Weights of a small mixture-of-experts language model, trained from scratch on English Wikipedia.
Size: 11 layers, vocabulary 8192, 57.2M parameters.
Experts: 96 experts in each of 11 layers, 4 picks a token, a sigmoid router.
Below are experts of layer 3 (counted from 0) of a mixture-of-experts language model. Rows are named router (the router's row for the expert) and show model dimensions 0-39. Each number is 128 + 32 x the weight over its row's rms, rounded and kept within 0 to 255. Numbers have three digits each.
After each expert's rows: a language model's description of what the expert responds to. This comes from a sample of Wikipedia text that the model never trained on.

# expert 31
router:098115106116152194098099129086132126207081122157048173196133111187208133132101156110127108133130149097129127156104130170
Construction and design nouns. Nouns and participles about structures, machines and technical use, such as built, located, housing, construction, designed, system.

# expert 6
router:121111116084134112160158094172136159191155086132095145185132117099081150111163135109125109139095104102147149115125119130
Determiners. Articles and possessive determiners after prepositions, such as the, a, its, their, his; also the piece cent in percentage, accents.

# expert 43
router:083074135103140161149139102145109089141115102142112161144124117130097102139149181132108117118143117148095143110105102176
Capitalized word beginnings. First capital piece of names and titles in album, film and credit lists, such as En-chanted, En-glewood, Pro-phecy, Ser-mon.

# expert 10
router:117046112172167229175105115124163112148125112136080094150119103128167075112169173110169157090104070116110113133161121185
Line-start list dashes. Hyphens opening infobox or list lines after a line break, as in "- Released:", "- Species:", plus prefixes like sub, non, re, pre.

# expert 49
router:110042106120161204139156093207188177146152116142121109065123103163110110146143179109104100113144147136129113143132097155
Surname endings. Final pieces of personal names and words, such as -son, -ton, -man, -n, -den, as in Simpson, Maynard, neuron.

# expert 22
router:136124152101183232176137148145200112144143088054101119192090116145217160108148138092128086092119090132162155181059084121
Place and scope adjectives. Adjectives of place or scope after an article, such as new, local, national, American, United, and the "port" in opportunities.

# expert 46
router:114035171069180155132139164095139165140100110149112202094150112146142120130155137131181080128178167143153111215106094166
Biographical word pieces. Word pieces and verbs in biographical prose, such as We in Wembley or Wesley, New, British, attended, wrote, owned, plus suffixes -s and -ed.

# expert 58
router:162186111095165182138137115108096170162151139149082124101099103146172071121097145087173132122128091145133151133141135211
Ordinal and time modifiers. Time or order words after an article, such as first, next, later, former, following, year, plus suffixes like -ly and -e.

# expert 48
router:164101153075163134107139117163186089123127164163126138138172104191107152172077161105180080132093117126151095159118109255
Mid-name syllables. Short syllables inside foreign personal and proper names, such as o, ma, ba, sa in Wasabi, Wickremasinghe, Sebastian.

# expert 55
router:109142126052186116141133124177108112174082134127118062126104152132117139137104101161117116105103141136130142088131110161
Adjective suffixes and and. Suffixes like -al, -er, -ic, -ary, -ical completing adjectives and names, plus the conjunctions and, or, &.

# expert 27
router:155101179078143201109113124158167158151129107172104103128136110146126146127085158137168150137083146172155164146036102139
Mid-word consonant fragments. Short word pieces inside names and rare words, often with b, v, g, u, e.g. Heil-br-onn, She-bb-eare, wh-il-st.

# expert 5
router:115051159149190146109131117123146101181132076102039147139101132174079081086129156114175132076131106144124089178103087164
Parentheses and taxonomy starts. Opening parentheses before years, dates or acronyms, plus capitalized word starts in taxonomy boxes, such as Phyl, Subord, Min.

# expert 24
router:143084123130151170168091126133103106163123093122132108125147171192164137144087152100123173113112058156148112127117062154
Capitals and War. Single capital letters and accented or non-Latin characters (Thai, Japanese), plus War in World War I and country names like France.

# expert 2
router:121131128142150118110100098118090109124141129138095150112136128163142108073064162156166121124087074102139148137068069133
Measurements and units. Numerals, percent signs, currency symbols and units in quantities and math, such as 80%, $, ×, ft, approximately.

# expert 7
router:089114156116171165089120138165134119134122126106088147164069093187093177160136118106115112137091122133123105134140126191
Foreign name onsets. Opening capital pieces and inner pieces of non-English names, often Arabic or Persian, such as Tude-h, Ja-iminho, Sa-mantha, La-h-cen.

# expert 17
router:132083096090134099129144119216148121141135130126130202142119138104145161134148138119117060113151112112139137081085121169
Articles and entry markers. Articles the, a, an, The at phrase starts, plus the = sign opening a new article heading after a blank line.

# expert 14
router:126112125118162168121191062118180096197089173117077132126191112128117101104112148118201069086160158162126154171080148107
Mid-word syllable pieces. Short word pieces inside longer English words, mostly after a prefix or onset and before -ing/-ed, like intr-ud-ers, ang-les, re-ven-ue.

# expert 18
router:110116154177134201149128135186126191156088138127149068175107121136095130120074159118133122100101138145209158116087062165
Name-final syllables. Final syllables of foreign surnames, place names and Latin species names, such as -na, -ia, -ović, -stein, -berg.

# expert 4
router:111101110157124222137093100115098144198121151131117152117124157133163123123090194176201109115100188163129109125005123170
Mid-word Latinate fragments. Inner word pieces of long Latinate words after a first piece, such as re'si'dual, ex'ec'ute, Reci'pi'ent, c'rit'iqued.

# expert 19
router:108071186148163118105134162140148078122174101148062184106070101178154134145141174127154120147095125195071128203021118127
Of, to, name particles. Function words like of, to, in in phrases such as Place of birth, plus name particles and pieces like de, Be, Le, De.

# expert 50
router:090088126142147174154144116175127118207050068098114100143118133120095151118145172118138130107141075119126124058068134192
Name-initial syllables. Opening syllables of foreign proper names, often Japanese, Slavic or Indian, such as Ar, Al, Ser, O-leg, S-ur-ya.

# expert 47
router:127193127192154205161163140100155087184112104100067153163135173168114158121069160130120146136124113153150159144090109185
Short inner word pieces. Consonant-cluster fragments inside names and rare words, such as w in Kirkoswald, ip in Mississippi, ch in Michal, rig in Grigor.

# expert 41
router:120172093080107151118105106094186149170124132130167129112129117147159146144087136123143127158113144120137167126115096142
Naming words and word pieces. Naming verbs like known, called, named, term, title, Award, plus mid-word pieces such as m in Etymology, grand in grandson.

# expert 54
router:128066133111155118130140183131093111145083154093081077040099156187159120069058158076123075145139130144199102123106085183
Given names, surname parts. English first names in credits and lists, such as John, Robert, David, George, plus middle pieces of surnames like -ak, -as.

# expert 26
router:117115119128142178173135112129115143176084115103173070112086142198116157125137124122165100095155118130184099132089111154
Non-European name pieces. Word pieces of South Asian, Slavic, Arabic and Thai names and text, such as Bhagy-ash-ree, Singh, kh, and Cyrillic or Thai letters.

# expert 25
router:153060122147205158117088129230141118156121142107110065143134113127096128114121210125167137089138100124128125131143079184
Hyphens, slashes, joiners. Hyphens, slashes and dashes joining numbers or compound words, such as 9/11, 18-pounder, multi-year, and some the, and.

# expert 39
router:128158109163128135119136197130137151171135125092050140065114083194170088074089149107124134122091081164131138108073099125
Quantity words, mixed contexts. Quantifiers like various, several, many, other, numerous, plus with, using and digits, often in election, population or list text.